Weights of a small mixture-of-experts language model, trained from scratch on English Wikipedia: 288 ReGLU neurons an expert, 1 pick a token.
Below are experts of layer 3 (counted from 0) of a mixture-of-experts language model. Rows are named router (the router's row for the expert), gate (a neuron's input weights, with its number), up (a neuron's input weights, with its number), down (a neuron's output weights, with its number) and show model dimensions 80-159. Each number is 200 + 20 x the weight over its row's rms, rounded and kept within 0 to 999.
Before each expert's rows: a language model's description of what the expert responds to. This comes from a sample of Wikipedia text that the model never trained on.

# expert 0
What it handles: Final pieces of proper names and words, plus closing quotes, apostrophes and pipes, such as D-ancy, Ev-ans, Bru-ce.
router,179,213,245,218,210,230,210,203,223,182,173,197,180,164,161,226,217,202,223,184,200,216,219,175,157,195,169,200,222,214,192,188,174,180,188,224,209,191,222,198,195,185,193,189,208,209,154,230,187,200,213,206,188,185,167,183,184,206,194,201,195,215,191,217,176,216,213,214,157,192,185,214,232,226,204,196,233,160,192,253
gate9,175,186,189,224,190,208,205,228,172,198,181,191,202,170,191,191,169,179,200,209,223,167,213,236,219,214,209,195,226,191,177,198,186,197,197,206,244,178,214,208,219,195,186,224,187,212,175,188,212,163,166,195,216,164,197,199,180,232,211,223,165,185,215,203,269,217,205,205,167,222,232,224,179,215,205,219,196,154,154,191
up9,230,221,187,169,192,212,225,200,176,227,198,177,187,189,177,203,203,225,233,214,191,223,187,219,177,208,170,184,180,213,203,177,232,202,186,172,186,217,176,195,207,212,208,196,190,183,213,174,200,201,230,195,169,186,241,201,214,198,194,210,220,191,191,191,203,187,180,184,190,207,225,211,164,178,195,187,176,160,178,143
down9,221,229,185,210,175,158,158,196,192,194,177,195,197,217,158,202,199,219,194,197,199,202,192,213,234,197,194,191,158,183,197,201,205,208,215,182,225,210,232,201,162,182,181,183,198,209,239,189,222,203,179,176,212,216,187,196,205,235,187,224,196,219,209,195,179,221,145,210,168,178,219,205,202,155,201,198,173,205,215,202
gate10,206,197,185,213,171,188,216,220,234,207,195,174,181,194,155,205,169,210,173,192,215,203,191,213,182,205,199,179,212,191,172,201,203,196,206,177,213,190,215,207,223,216,186,168,231,210,191,220,240,165,238,205,166,194,211,188,226,209,196,187,211,177,205,206,217,209,207,210,192,216,216,177,169,181,206,200,198,182,174,180
up10,215,200,201,193,182,239,203,159,223,214,189,188,170,164,160,176,226,202,207,196,220,197,190,159,196,207,181,218,221,187,232,180,229,182,188,182,195,203,172,180,222,209,164,209,186,195,198,191,195,218,204,189,221,228,175,233,196,239,222,203,184,192,170,226,172,176,186,229,192,193,219,187,147,175,182,192,225,205,191,193
down10,205,238,190,178,197,192,223,219,194,212,172,209,166,180,169,207,202,244,170,211,190,193,209,201,235,190,188,192,173,176,211,204,218,203,194,203,197,175,227,192,196,163,201,224,227,202,165,213,209,181,236,214,205,201,215,183,221,209,210,233,198,222,185,175,217,196,218,199,215,206,200,218,203,205,206,189,220,197,152,167
gate11,207,213,205,196,202,206,214,189,204,179,199,214,194,201,206,212,197,212,221,181,174,229,202,220,202,199,208,194,238,187,154,177,218,221,191,186,194,225,231,196,164,199,212,188,219,205,210,195,191,207,228,195,172,219,175,169,199,183,217,159,179,218,157,209,193,213,213,211,216,179,176,194,212,211,210,252,159,189,206,199
up11,213,190,184,206,205,205,197,212,178,182,174,229,187,209,168,176,210,187,195,189,217,178,212,197,199,209,222,221,191,200,213,172,185,198,167,188,184,238,228,225,220,177,195,187,147,203,205,188,211,238,193,178,253,183,210,195,218,174,222,195,191,193,208,197,208,209,188,206,200,212,173,185,187,200,188,214,196,189,198,212
down11,218,180,191,170,184,216,190,217,242,222,233,204,199,205,219,178,192,231,201,232,195,211,195,201,158,147,232,186,190,239,207,179,210,183,188,195,186,215,205,203,183,226,205,191,186,204,211,175,196,200,138,187,205,181,207,208,201,187,202,206,200,219,195,210,156,198,233,215,201,159,189,185,222,189,212,167,206,207,156,181
gate12,191,188,214,172,203,193,172,179,193,191,219,191,191,179,221,182,198,193,199,204,206,221,180,192,188,177,197,222,204,206,225,182,153,216,175,217,224,216,256,185,197,181,195,214,167,255,242,226,224,208,208,238,185,195,193,183,205,262,195,200,185,216,166,191,215,195,193,200,219,204,218,208,168,219,203,216,226,198,201,167
up12,207,188,192,196,204,185,211,222,224,195,193,206,215,216,194,223,203,209,198,177,198,184,188,210,203,229,204,205,180,213,161,214,216,186,182,198,180,170,190,219,158,209,181,208,181,248,201,199,183,231,180,207,214,189,220,165,184,167,196,168,247,154,181,195,202,197,190,161,171,156,207,213,223,192,196,199,187,205,196,223
down12,204,171,168,141,196,219,242,156,181,218,191,193,208,188,197,209,204,199,199,185,192,176,218,180,183,170,187,185,187,172,223,184,186,196,172,196,194,220,210,204,169,161,184,179,216,229,185,197,176,220,187,220,183,180,205,256,177,189,222,194,208,207,178,205,178,221,190,195,161,204,198,174,215,191,209,175,198,189,199,219
gate13,176,165,228,194,217,189,169,184,197,169,178,184,180,212,179,217,187,212,205,203,192,219,171,165,180,203,200,224,196,187,219,192,218,236,186,172,217,173,241,187,131,201,213,193,202,162,195,189,197,219,205,214,189,171,196,162,218,230,190,200,171,169,172,223,193,196,170,242,183,178,240,182,190,197,207,234,217,194,156,205
up13,197,206,227,168,193,211,203,171,202,208,178,237,183,209,207,192,172,179,204,222,186,196,222,193,195,177,179,233,155,178,180,142,227,189,178,205,183,167,200,218,169,193,157,212,197,193,188,218,205,221,187,182,199,200,191,210,219,209,210,227,176,217,221,181,188,188,202,176,216,180,178,184,191,201,206,209,194,187,202,203
down13,180,201,216,198,205,184,205,157,219,182,206,191,196,222,208,228,179,179,225,182,219,203,177,206,195,221,208,207,209,204,157,211,186,194,229,208,215,228,202,241,199,218,225,238,193,205,219,223,195,200,168,196,215,179,227,190,206,203,207,159,172,169,183,210,203,201,218,232,192,215,198,204,208,217,223,206,188,186,203,185
gate14,196,205,197,173,233,179,223,198,204,195,184,194,220,208,174,189,222,187,196,208,173,187,241,196,198,190,198,238,198,195,216,179,177,179,195,188,161,159,204,200,189,219,193,201,218,185,221,194,208,239,189,207,160,154,208,185,202,173,212,181,210,189,200,161,194,194,190,216,184,223,183,162,210,173,240,164,204,214,192,173
up14,205,188,180,198,220,200,197,167,176,189,232,186,176,186,193,201,178,192,214,150,183,198,190,179,214,196,203,212,160,185,200,178,194,232,192,225,224,186,220,191,216,200,211,201,210,194,219,207,196,245,200,197,220,166,207,234,189,210,185,224,171,218,213,222,192,178,191,215,218,160,150,182,169,172,185,172,245,211,195,200
down14,187,206,178,218,212,180,207,218,207,246,188,169,195,183,205,251,225,197,194,207,175,176,224,192,189,192,178,209,182,200,219,208,176,184,176,179,188,224,213,181,208,221,219,194,213,163,213,216,193,213,238,179,250,202,201,193,190,223,172,186,191,210,185,183,184,232,179,186,188,221,218,212,195,229,233,168,200,189,184,189
gate15,174,190,201,206,179,191,190,183,220,185,206,207,215,175,157,189,207,183,169,207,215,182,194,212,178,190,215,198,212,188,214,244,187,186,190,229,209,197,192,186,182,204,218,170,175,197,194,213,204,209,192,181,213,201,180,207,163,161,207,200,165,186,190,194,163,220,223,185,161,250,178,215,191,202,221,210,183,197,185,225
up15,223,204,188,165,188,186,206,205,193,200,204,201,227,194,176,184,194,172,210,198,221,202,206,157,186,231,208,199,209,213,226,159,190,204,214,183,179,181,185,212,188,189,197,197,172,193,208,222,214,222,199,209,207,210,206,240,202,194,217,231,210,167,211,190,192,178,213,191,245,233,220,170,181,192,165,209,143,231,220,211
down15,196,186,205,207,179,218,201,212,220,233,195,187,177,222,179,217,196,198,232,205,187,201,243,220,195,200,209,192,172,198,193,165,203,219,247,206,216,180,219,192,182,220,193,209,200,214,235,177,172,178,213,201,178,185,178,203,186,203,183,173,177,192,214,199,179,195,214,185,210,210,200,184,213,171,204,159,212,231,196,208
gate16,206,204,204,256,184,228,208,208,204,185,184,213,194,170,177,175,225,187,186,222,198,219,188,194,176,235,220,209,177,216,181,209,167,167,187,204,212,190,213,225,208,202,185,208,225,236,196,207,167,214,201,218,198,213,184,181,227,235,202,207,190,192,178,173,218,181,208,207,192,178,204,195,193,202,213,176,216,230,191,214
up16,198,191,215,208,194,236,224,223,153,176,226,185,197,209,173,198,165,180,187,208,200,217,184,172,227,185,178,199,226,203,200,191,190,200,209,171,198,220,206,199,217,192,190,210,159,184,176,192,225,238,188,201,208,199,218,171,164,237,227,185,191,211,200,186,221,205,192,195,205,224,215,183,187,186,221,208,190,213,222,188
down16,222,166,202,209,171,179,201,202,201,204,179,200,199,197,227,201,172,201,186,199,194,212,202,199,161,181,172,206,205,190,172,178,228,217,204,198,195,201,219,186,229,179,236,236,228,129,220,236,215,187,213,186,168,189,175,218,210,193,204,202,202,203,222,210,229,177,204,190,203,233,179,203,193,178,205,208,194,223,177,205
gate17,183,202,172,194,221,200,220,195,199,190,194,201,180,186,171,215,184,163,179,192,213,218,202,185,209,182,205,189,167,190,225,163,209,198,226,217,217,183,200,200,195,213,192,192,161,211,215,204,195,194,215,207,149,172,202,202,248,206,222,229,174,191,201,198,203,214,207,202,197,162,189,172,183,209,213,194,179,199,201,206
up17,160,215,199,198,189,188,183,195,163,167,198,200,230,170,224,174,199,199,233,180,184,199,213,213,242,193,175,175,225,177,179,208,178,222,204,183,196,177,193,220,208,223,222,210,191,148,175,177,177,174,216,207,225,193,194,236,190,181,168,178,209,181,169,240,183,214,186,209,183,201,225,178,212,155,175,241,207,199,196,187
down17,153,219,238,214,214,183,164,185,192,219,238,226,214,189,222,209,207,208,218,202,211,182,205,222,178,199,226,217,191,222,179,198,226,209,204,199,201,187,201,219,211,208,196,199,206,197,228,178,190,237,190,208,228,190,203,230,192,193,170,192,252,172,200,182,204,182,201,193,205,178,200,210,222,219,154,184,215,230,180,190
gate18,204,216,230,196,181,171,183,194,210,192,221,205,163,191,194,194,213,153,210,208,183,202,200,198,219,197,191,185,201,193,207,199,215,226,213,196,176,222,157,159,196,174,235,211,198,207,158,235,179,205,221,186,211,191,158,204,195,204,202,211,187,183,201,207,211,177,205,224,226,213,169,207,204,217,173,201,180,215,209,240
up18,193,197,180,158,242,239,152,228,230,204,178,247,184,193,199,189,160,241,172,202,211,184,190,224,219,206,197,210,178,204,231,182,158,199,216,203,184,196,217,208,218,174,160,212,163,218,168,217,211,244,194,183,194,211,196,211,204,201,160,196,188,207,196,200,206,205,202,201,205,204,199,206,186,207,176,211,191,196,242,201
down18,166,225,189,212,229,227,190,208,213,166,192,192,208,210,194,183,198,205,203,195,189,203,210,213,211,221,195,151,210,196,200,195,217,234,196,210,226,194,204,147,201,241,218,191,174,177,178,172,178,230,249,178,178,184,150,212,195,183,209,209,198,222,203,174,208,196,209,200,190,196,239,207,218,198,211,203,219,210,198,191
gate19,221,192,181,213,214,188,205,187,186,164,184,170,174,149,202,183,220,217,223,193,212,178,214,190,170,187,199,187,200,215,186,226,195,194,164,203,203,181,203,223,239,201,242,184,195,213,175,230,192,242,172,247,204,199,196,206,206,188,192,167,207,221,195,235,222,199,167,203,187,196,254,202,175,190,196,197,185,214,189,161
up19,205,201,181,209,200,200,200,198,219,222,195,254,226,193,191,217,202,187,232,179,182,187,212,174,221,212,173,156,205,208,195,193,172,205,219,172,210,170,202,188,231,213,187,204,202,199,185,207,201,235,208,230,199,205,172,170,211,198,188,206,200,190,172,186,238,215,167,213,178,179,237,190,197,246,231,190,221,186,213,194
down19,203,193,174,179,213,212,192,243,198,213,203,201,201,182,207,218,188,244,201,176,191,160,216,207,161,213,189,238,200,210,218,187,199,187,172,186,183,234,187,200,241,215,231,194,189,208,185,202,227,204,253,218,196,216,200,205,235,223,213,212,206,194,218,209,203,200,224,200,205,195,209,187,210,183,177,191,204,170,181,200
gate20,213,192,201,199,201,214,196,197,214,191,197,217,242,177,211,188,233,227,198,181,156,226,200,195,196,189,236,204,194,214,235,164,199,167,187,181,204,148,195,193,203,192,190,186,191,144,187,173,161,199,209,211,161,207,203,215,233,189,206,191,178,186,223,215,197,215,205,227,192,205,175,223,212,207,228,201,193,197,188,243
up20,176,205,193,201,195,185,217,219,188,212,200,197,196,171,190,202,238,172,204,220,229,162,210,221,213,240,229,245,204,227,184,186,184,216,222,177,182,192,198,218,183,194,235,199,173,241,201,216,176,178,183,188,250,207,209,196,165,210,211,216,214,203,189,162,179,191,160,200,176,222,198,224,206,231,201,203,224,235,198,184
down20,200,178,191,181,225,219,217,200,222,211,178,225,198,193,215,239,202,233,202,182,185,217,200,222,199,182,175,148,254,211,209,205,230,197,190,206,193,200,178,153,224,201,184,215,220,171,195,164,168,181,226,177,175,237,184,198,219,205,180,205,196,169,216,180,190,208,211,210,192,163,162,223,190,193,220,218,175,188,219,174
gate21,190,222,256,217,208,211,182,199,228,197,221,216,148,218,191,194,204,166,172,211,199,201,221,168,174,225,194,205,198,219,175,202,198,231,196,235,173,242,211,210,201,188,164,197,193,194,162,185,201,214,232,200,219,209,176,184,219,196,211,184,195,225,211,193,187,170,241,206,171,185,188,174,149,231,244,203,210,207,165,222
up21,221,184,147,197,165,219,210,176,181,218,150,203,218,198,215,227,182,199,192,203,201,183,186,178,186,207,200,190,213,196,229,202,188,226,229,234,194,160,223,182,203,205,201,208,179,221,208,212,205,201,216,212,225,218,174,205,225,204,210,205,235,205,232,163,203,223,223,229,215,179,179,210,172,228,207,170,197,208,184,204
down21,188,219,219,197,190,194,190,179,221,184,205,196,199,176,207,207,185,199,202,208,198,259,234,215,222,181,222,211,175,187,177,175,228,199,206,188,190,189,150,199,191,169,209,218,230,216,172,241,226,222,238,202,204,195,171,202,184,225,196,183,189,249,236,174,225,196,158,169,187,212,210,207,170,235,204,168,201,201,221,212
gate22,214,178,221,229,174,217,223,195,187,189,210,182,152,216,205,199,181,199,172,211,185,189,188,173,208,223,178,192,189,202,212,178,196,211,207,179,196,182,217,188,163,170,172,229,203,195,212,159,199,193,159,210,204,230,224,176,187,168,179,187,203,197,182,192,195,188,225,228,191,220,189,202,186,219,201,166,226,194,198,213
up22,188,204,186,213,211,188,215,216,180,177,202,187,214,161,234,235,232,186,173,208,190,191,188,224,218,197,197,208,229,216,203,219,154,225,181,208,208,198,198,204,206,193,209,225,199,183,225,220,215,166,230,204,148,205,200,173,222,179,165,211,203,178,183,184,173,193,210,221,220,161,184,211,185,209,205,232,232,213,163,185
down22,183,212,163,191,194,210,248,203,185,183,213,239,219,179,186,210,201,219,222,197,191,206,246,218,196,226,184,222,195,210,192,167,186,182,200,221,218,195,207,193,179,162,191,171,170,184,208,189,190,194,179,204,212,206,234,199,189,175,214,225,194,209,197,185,216,217,181,208,227,205,206,193,206,199,197,208,148,199,173,187
gate23,183,170,233,173,184,212,184,212,205,188,220,208,220,200,189,172,202,204,186,187,204,197,204,233,179,234,184,184,158,194,203,210,186,199,203,207,186,189,160,185,183,233,230,211,190,215,193,200,201,173,181,237,226,200,182,199,221,211,210,174,179,198,179,220,205,204,201,201,205,212,200,201,233,165,193,203,198,177,219,227
up23,177,193,176,179,154,196,211,181,200,220,208,191,156,197,214,237,183,210,173,196,182,203,184,202,199,209,217,195,195,210,203,223,190,205,197,210,188,190,203,220,186,174,179,193,202,207,225,213,177,236,164,199,172,205,248,199,165,180,192,227,182,224,219,182,223,183,215,193,225,197,184,182,154,205,236,217,223,207,209,216
down23,178,203,201,217,212,239,222,228,217,190,213,232,189,209,170,185,224,179,179,182,192,185,221,208,153,187,189,195,215,220,196,188,203,198,204,192,227,175,185,219,216,202,218,205,213,197,145,209,197,183,182,192,224,175,167,198,242,193,223,192,202,185,195,194,230,177,172,197,230,236,240,166,221,166,169,217,232,200,155,191
gate24,155,180,196,220,201,199,215,222,175,195,199,188,188,166,185,181,208,207,211,212,155,222,209,207,202,201,179,178,203,213,198,184,227,189,177,208,209,192,219,196,186,197,202,235,204,213,158,192,214,179,205,171,209,203,170,204,232,211,221,214,194,214,195,240,227,181,202,197,199,205,195,183,166,198,195,187,191,205,204,230
up24,180,189,205,176,202,166,178,170,190,185,184,184,187,226,208,237,195,214,223,180,222,211,154,156,190,180,233,228,238,189,215,229,246,203,167,208,188,215,249,177,213,213,192,211,188,198,231,243,210,186,193,214,228,178,177,192,231,191,218,204,206,225,218,204,211,202,189,202,207,182,197,193,210,193,172,188,189,232,228,191
down24,171,208,239,168,213,178,199,221,192,180,202,183,216,172,169,218,207,160,201,223,210,182,204,191,206,203,182,187,226,222,195,235,230,235,212,250,198,235,200,215,191,200,189,182,179,191,234,166,197,208,245,199,195,170,208,215,204,200,194,183,212,182,179,194,197,205,213,210,217,216,186,189,217,192,217,215,195,148,174,196
gate25,197,197,178,229,184,201,214,174,230,174,189,161,220,205,201,199,166,162,206,213,222,214,208,230,209,169,192,198,184,184,178,187,198,180,205,218,205,220,214,210,184,179,233,204,178,188,188,203,207,163,210,190,196,203,199,206,223,220,193,191,167,175,224,230,196,192,196,233,209,210,239,165,178,205,196,169,197,177,169,223
up25,191,179,174,163,219,175,202,198,218,198,205,235,203,202,213,172,220,208,192,232,179,196,210,222,227,214,211,224,201,208,188,199,193,190,223,183,194,219,201,216,175,190,186,220,190,218,194,192,202,212,211,187,222,166,183,213,206,215,205,204,206,192,198,240,223,200,205,188,209,199,190,224,227,197,181,216,213,173,191,219
down25,174,189,214,247,181,183,181,191,195,194,198,220,213,222,207,194,223,224,199,225,193,160,213,178,200,206,214,205,224,182,164,214,203,167,194,161,206,196,206,187,221,175,166,192,170,230,190,214,199,194,181,197,220,191,214,203,189,230,210,195,205,207,203,202,208,183,191,206,196,192,214,212,242,217,210,181,141,191,214,192
gate26,212,209,215,190,184,212,225,186,226,150,159,168,162,216,160,206,220,182,192,209,215,238,225,203,230,219,199,191,185,212,184,190,192,187,170,214,173,172,198,207,203,225,185,221,206,169,202,215,211,180,208,176,200,197,223,202,189,187,195,193,203,208,168,193,213,189,213,213,214,188,199,207,192,216,237,218,196,198,163,224
up26,220,201,233,177,199,220,219,228,176,201,219,224,193,196,213,184,178,188,212,211,210,202,212,195,200,190,160,200,177,213,194,201,178,218,225,211,205,190,193,204,201,169,179,205,220,211,183,209,202,203,198,229,201,230,191,190,200,170,223,193,235,239,226,225,137,173,189,239,162,202,200,195,199,192,193,206,190,190,215,205
down26,206,197,210,185,198,188,202,190,216,186,166,209,197,196,204,208,191,177,179,164,193,214,191,217,216,229,196,202,200,249,268,204,191,213,214,199,188,167,237,211,202,215,217,199,201,228,211,159,204,194,148,189,195,190,216,214,204,200,229,216,191,200,184,221,172,233,232,228,183,196,215,234,200,198,191,206,174,207,225,168
gate27,183,195,206,213,169,158,178,211,236,223,197,181,200,178,162,236,175,154,203,186,213,173,175,189,206,218,237,190,155,162,194,201,200,197,215,174,153,177,190,212,192,198,199,202,226,198,187,214,189,195,187,202,205,219,179,229,206,177,228,190,194,198,214,201,200,213,174,177,208,218,185,218,213,204,181,210,219,220,215,156
up27,198,201,186,184,210,171,244,207,177,164,219,228,180,203,173,202,222,218,181,183,205,244,219,184,222,182,205,198,195,194,196,212,183,173,194,204,192,184,207,203,235,220,197,200,192,199,208,225,200,192,209,210,173,188,215,251,188,252,217,188,196,201,179,180,162,183,198,171,227,188,191,248,212,215,222,205,216,189,186,236
down27,194,182,229,214,242,189,228,171,176,210,240,202,213,214,184,198,214,227,177,232,202,214,226,184,225,216,178,185,223,195,187,209,188,226,203,225,184,173,182,223,234,215,183,211,229,231,228,189,209,201,189,220,212,214,163,231,224,200,219,206,205,184,213,236,207,178,202,204,216,207,233,221,217,226,174,169,230,217,202,198
gate28,219,242,191,203,204,152,182,195,223,223,165,173,202,201,179,184,194,195,206,217,194,232,193,183,204,181,160,183,213,230,184,229,207,198,210,190,174,161,169,189,197,239,171,182,207,208,170,183,218,195,211,207,188,204,212,183,167,236,164,212,230,171,224,225,181,203,212,210,212,240,213,195,189,163,180,195,204,188,198,181
up28,194,187,194,168,173,189,194,216,142,190,203,211,182,193,203,186,200,201,198,183,204,159,202,232,207,240,186,204,201,210,200,176,219,215,205,175,189,211,193,200,227,196,227,228,233,196,207,219,198,192,203,158,227,207,180,188,203,167,211,204,161,205,186,193,192,203,204,227,197,186,190,193,205,236,230,211,221,200,233,196
down28,188,196,234,199,187,188,231,178,171,204,206,231,207,227,202,182,199,195,186,221,191,184,167,198,212,215,187,199,193,177,215,219,195,210,190,200,199,192,220,219,197,178,228,150,206,189,200,161,210,197,178,221,225,205,187,215,184,186,230,198,149,192,220,198,211,177,212,203,217,156,206,206,179,229,223,218,198,196,242,198
gate29,180,191,212,194,211,211,242,195,207,203,169,204,220,195,185,198,201,172,200,195,204,187,221,208,214,190,161,192,219,219,197,177,187,176,202,212,190,176,209,232,197,234,176,214,206,185,201,201,183,200,196,183,173,191,216,213,201,182,174,212,181,210,188,208,204,218,184,218,212,234,170,175,231,198,213,199,197,179,183,212
up29,222,210,215,164,164,223,216,226,219,220,234,189,227,183,221,180,204,187,189,171,211,185,191,206,213,203,149,213,182,188,185,217,184,183,222,181,148,178,234,184,224,193,193,207,233,215,175,176,225,212,185,206,232,194,223,212,207,213,192,186,207,210,187,151,196,177,209,223,236,211,203,197,211,192,237,231,197,192,195,217
down29,197,200,162,185,210,219,203,202,183,242,195,213,195,177,202,204,191,166,204,207,235,200,180,207,211,171,220,203,187,164,145,202,183,208,249,190,206,211,203,210,210,200,246,217,212,205,199,201,207,248,177,176,187,213,188,190,229,205,254,205,194,208,178,173,224,194,171,213,173,193,196,192,200,186,234,210,222,201,212,221
gate30,160,194,210,236,212,192,209,200,203,215,199,236,182,193,204,181,214,194,160,225,160,226,214,213,213,193,199,192,206,220,167,203,192,160,191,196,182,171,215,196,198,220,189,212,180,220,169,229,195,200,218,177,223,206,220,230,195,223,182,200,179,184,215,199,144,204,218,235,190,203,180,175,219,190,205,174,201,234,181,198
up30,211,184,183,190,197,191,210,169,195,213,206,208,211,160,182,179,184,217,238,200,212,243,219,193,205,235,213,194,186,182,208,206,227,185,216,208,200,213,155,193,204,150,195,207,207,197,187,194,168,247,213,199,218,219,235,175,224,196,216,230,193,155,200,187,198,160,213,216,213,201,179,235,166,197,201,209,187,191,202,217
down30,203,216,221,187,206,197,237,193,202,196,250,190,240,238,197,176,212,205,237,215,254,190,166,210,188,170,185,202,174,177,215,196,198,191,191,155,193,200,199,184,178,241,205,226,202,201,192,212,216,172,195,215,202,186,201,213,200,176,226,204,178,236,188,228,196,199,218,189,204,187,208,175,184,209,219,224,169,190,219,199
gate31,200,227,185,221,186,203,227,213,203,205,210,212,229,181,194,179,227,203,228,201,188,217,204,202,185,222,188,198,189,219,190,173,180,152,203,192,182,232,184,201,202,201,201,192,178,211,178,172,203,198,252,192,168,193,159,172,200,241,226,188,171,175,206,209,229,189,214,168,191,208,209,205,171,245,203,210,190,225,207,241
up31,194,209,219,200,177,238,188,179,173,204,188,160,185,201,199,190,225,190,179,165,218,202,184,199,201,216,224,213,251,192,208,176,222,172,201,198,211,183,173,217,187,206,241,242,199,184,227,204,217,204,202,194,210,204,220,216,188,177,194,211,238,176,192,152,167,204,191,191,202,166,209,193,201,231,222,211,231,196,223,172
down31,214,173,197,241,183,162,179,205,197,205,215,212,194,222,240,168,215,180,193,218,191,199,209,209,189,187,183,196,189,213,236,181,196,189,209,228,189,193,152,175,205,187,232,217,218,173,249,170,189,198,170,195,231,200,178,184,240,174,191,191,213,222,183,247,203,200,225,185,229,193,208,211,174,190,214,196,196,219,190,187
gate32,198,210,231,220,201,205,152,207,220,184,155,206,200,208,206,219,179,185,198,153,211,211,230,234,243,173,221,200,128,203,206,220,186,231,204,191,182,178,214,200,169,204,189,172,198,194,190,189,195,187,226,181,177,233,167,187,223,205,197,231,193,219,171,178,191,213,219,223,184,209,184,166,192,214,208,175,184,199,218,192
up32,209,192,163,192,205,216,198,177,200,202,215,198,178,210,213,182,214,205,203,214,172,185,225,184,213,159,223,221,225,203,166,178,174,190,228,203,198,230,196,201,203,211,180,202,210,200,211,215,196,222,205,194,192,212,196,181,227,141,216,172,187,203,217,227,213,206,186,190,211,185,187,239,208,184,232,189,207,200,172,201
down32,191,163,186,200,237,210,159,250,204,204,196,243,179,196,184,212,201,198,186,214,210,189,169,199,209,173,199,209,196,214,187,216,219,226,231,143,222,196,184,231,180,195,167,211,192,187,208,176,198,204,203,205,196,191,199,208,228,168,213,201,176,180,177,212,211,162,204,200,183,189,229,215,190,215,226,202,193,223,204,196
gate33,180,194,225,237,200,209,176,244,206,170,201,227,173,207,186,198,195,150,207,198,191,230,191,196,190,190,185,229,235,196,197,168,183,203,197,198,183,188,227,198,194,195,230,207,184,188,185,197,199,178,177,163,204,218,194,213,177,226,197,179,182,188,180,194,192,195,192,167,194,200,203,197,210,188,244,182,191,214,174,225
up33,196,188,204,189,189,216,204,188,225,198,236,185,204,206,160,196,199,183,197,242,193,197,190,182,186,197,188,201,195,199,200,206,201,202,200,209,171,179,196,205,230,194,183,171,199,204,199,233,193,213,192,183,197,187,188,211,207,181,204,202,195,166,207,229,175,182,160,201,209,174,184,192,218,235,208,171,199,210,182,222
down33,225,203,193,195,222,223,201,195,188,204,220,207,221,178,190,196,187,188,182,206,198,228,204,203,187,195,236,256,202,152,211,208,206,152,173,183,187,218,193,218,183,176,194,159,194,182,188,192,196,208,181,224,212,177,178,219,167,212,171,192,193,208,191,235,223,202,212,202,188,213,212,193,197,189,229,176,194,202,192,184
gate34,219,205,184,214,196,189,215,180,202,225,185,125,159,205,203,177,168,176,210,203,173,190,205,181,185,190,194,189,230,207,213,198,179,203,163,218,196,202,218,211,206,234,231,216,203,209,181,173,171,200,202,206,227,183,194,187,161,209,178,198,177,204,209,242,191,184,217,217,203,206,191,217,192,205,194,206,202,215,192,168
up34,166,190,210,189,224,213,227,196,209,190,238,229,205,180,193,237,201,205,190,194,188,187,227,198,213,211,224,207,165,135,169,182,173,202,211,150,208,201,194,191,190,206,196,180,189,177,238,214,202,211,204,177,214,178,225,195,204,192,186,211,192,209,217,177,173,206,179,188,200,206,181,220,210,208,216,203,171,152,210,203
down34,226,235,210,212,212,171,195,165,203,200,209,195,195,206,196,197,203,204,219,184,222,210,194,205,196,201,221,231,204,236,214,196,205,169,233,218,209,203,208,183,232,215,233,227,204,210,201,189,231,164,196,189,216,214,231,183,223,186,174,172,231,193,204,182,195,229,217,181,230,190,213,197,185,242,206,203,212,193,221,199
gate35,180,182,206,222,165,193,217,206,212,220,188,206,169,191,213,218,209,256,228,164,189,208,239,215,188,199,197,206,181,178,190,182,193,189,169,207,211,230,215,204,198,226,218,207,182,179,196,185,176,180,200,203,198,179,175,167,202,216,191,198,245,212,241,173,194,216,201,192,203,206,202,208,223,215,175,177,216,182,206,189
up35,207,174,195,165,237,221,204,211,234,196,192,203,197,209,212,195,199,219,156,215,204,200,173,178,215,194,191,181,194,184,193,245,209,226,208,191,237,213,199,173,203,201,212,247,200,221,202,219,207,241,165,218,185,216,199,196,180,197,201,199,201,193,194,193,196,172,224,211,219,204,236,206,189,201,198,237,119,230,208,175
down35,204,222,213,215,208,187,201,228,184,221,239,166,225,222,204,190,215,160,203,231,201,216,210,195,177,177,180,222,186,196,250,171,183,190,173,189,180,191,224,194,189,210,186,184,216,187,182,214,179,218,204,235,192,185,161,241,180,179,201,214,190,240,198,220,212,168,185,203,191,187,211,189,159,195,185,211,224,209,192,212
gate36,196,217,237,201,209,187,204,193,204,201,199,203,178,229,196,213,207,199,212,206,166,199,229,210,197,137,202,221,185,171,212,190,233,237,222,208,204,170,194,191,219,193,217,224,212,184,171,207,204,216,199,220,169,206,156,195,219,253,179,213,207,199,203,206,197,167,165,193,180,195,210,218,204,211,203,191,184,185,220,213
up36,220,233,212,193,225,196,216,205,212,174,201,199,203,211,194,219,192,195,205,221,228,205,223,219,180,183,174,211,194,204,183,228,174,208,242,170,186,191,209,206,193,201,185,204,217,147,182,221,187,168,189,170,209,194,213,195,169,207,223,207,188,207,209,186,201,200,205,196,202,193,217,218,202,215,213,200,223,169,179,172
down36,192,225,160,190,215,215,181,195,225,188,175,195,191,215,214,176,241,207,223,186,199,213,218,190,190,153,187,200,181,191,193,179,224,226,237,200,187,205,178,181,180,193,208,211,177,217,203,201,240,201,214,205,206,203,218,216,194,202,196,170,224,201,188,189,200,213,207,223,155,205,187,226,234,215,210,212,171,225,201,158
gate37,186,214,207,221,154,200,235,165,205,199,224,198,192,180,189,227,188,194,237,174,162,201,232,149,210,191,151,161,210,236,202,190,222,202,196,198,197,189,235,198,230,208,183,184,167,196,187,200,221,169,219,205,198,216,223,163,216,234,226,194,190,173,183,187,191,199,206,202,202,225,189,211,197,236,222,201,181,222,204,174
up37,209,198,214,198,220,175,185,163,189,232,186,195,182,190,176,194,206,173,224,237,168,206,208,229,196,196,205,177,204,224,183,188,192,202,197,228,171,230,221,202,184,231,206,191,227,193,191,173,193,196,207,185,197,178,211,222,202,199,243,217,183,207,215,204,215,198,223,228,165,210,187,229,186,160,196,189,224,164,175,187
down37,210,188,150,186,151,187,177,219,210,231,181,185,178,239,227,171,223,161,189,216,214,179,167,203,201,197,178,226,188,173,189,198,184,156,228,218,187,185,199,198,214,212,251,225,204,162,235,222,207,224,198,212,196,181,196,211,221,178,173,225,224,213,239,207,216,167,157,223,188,203,207,189,209,220,203,179,194,203,200,204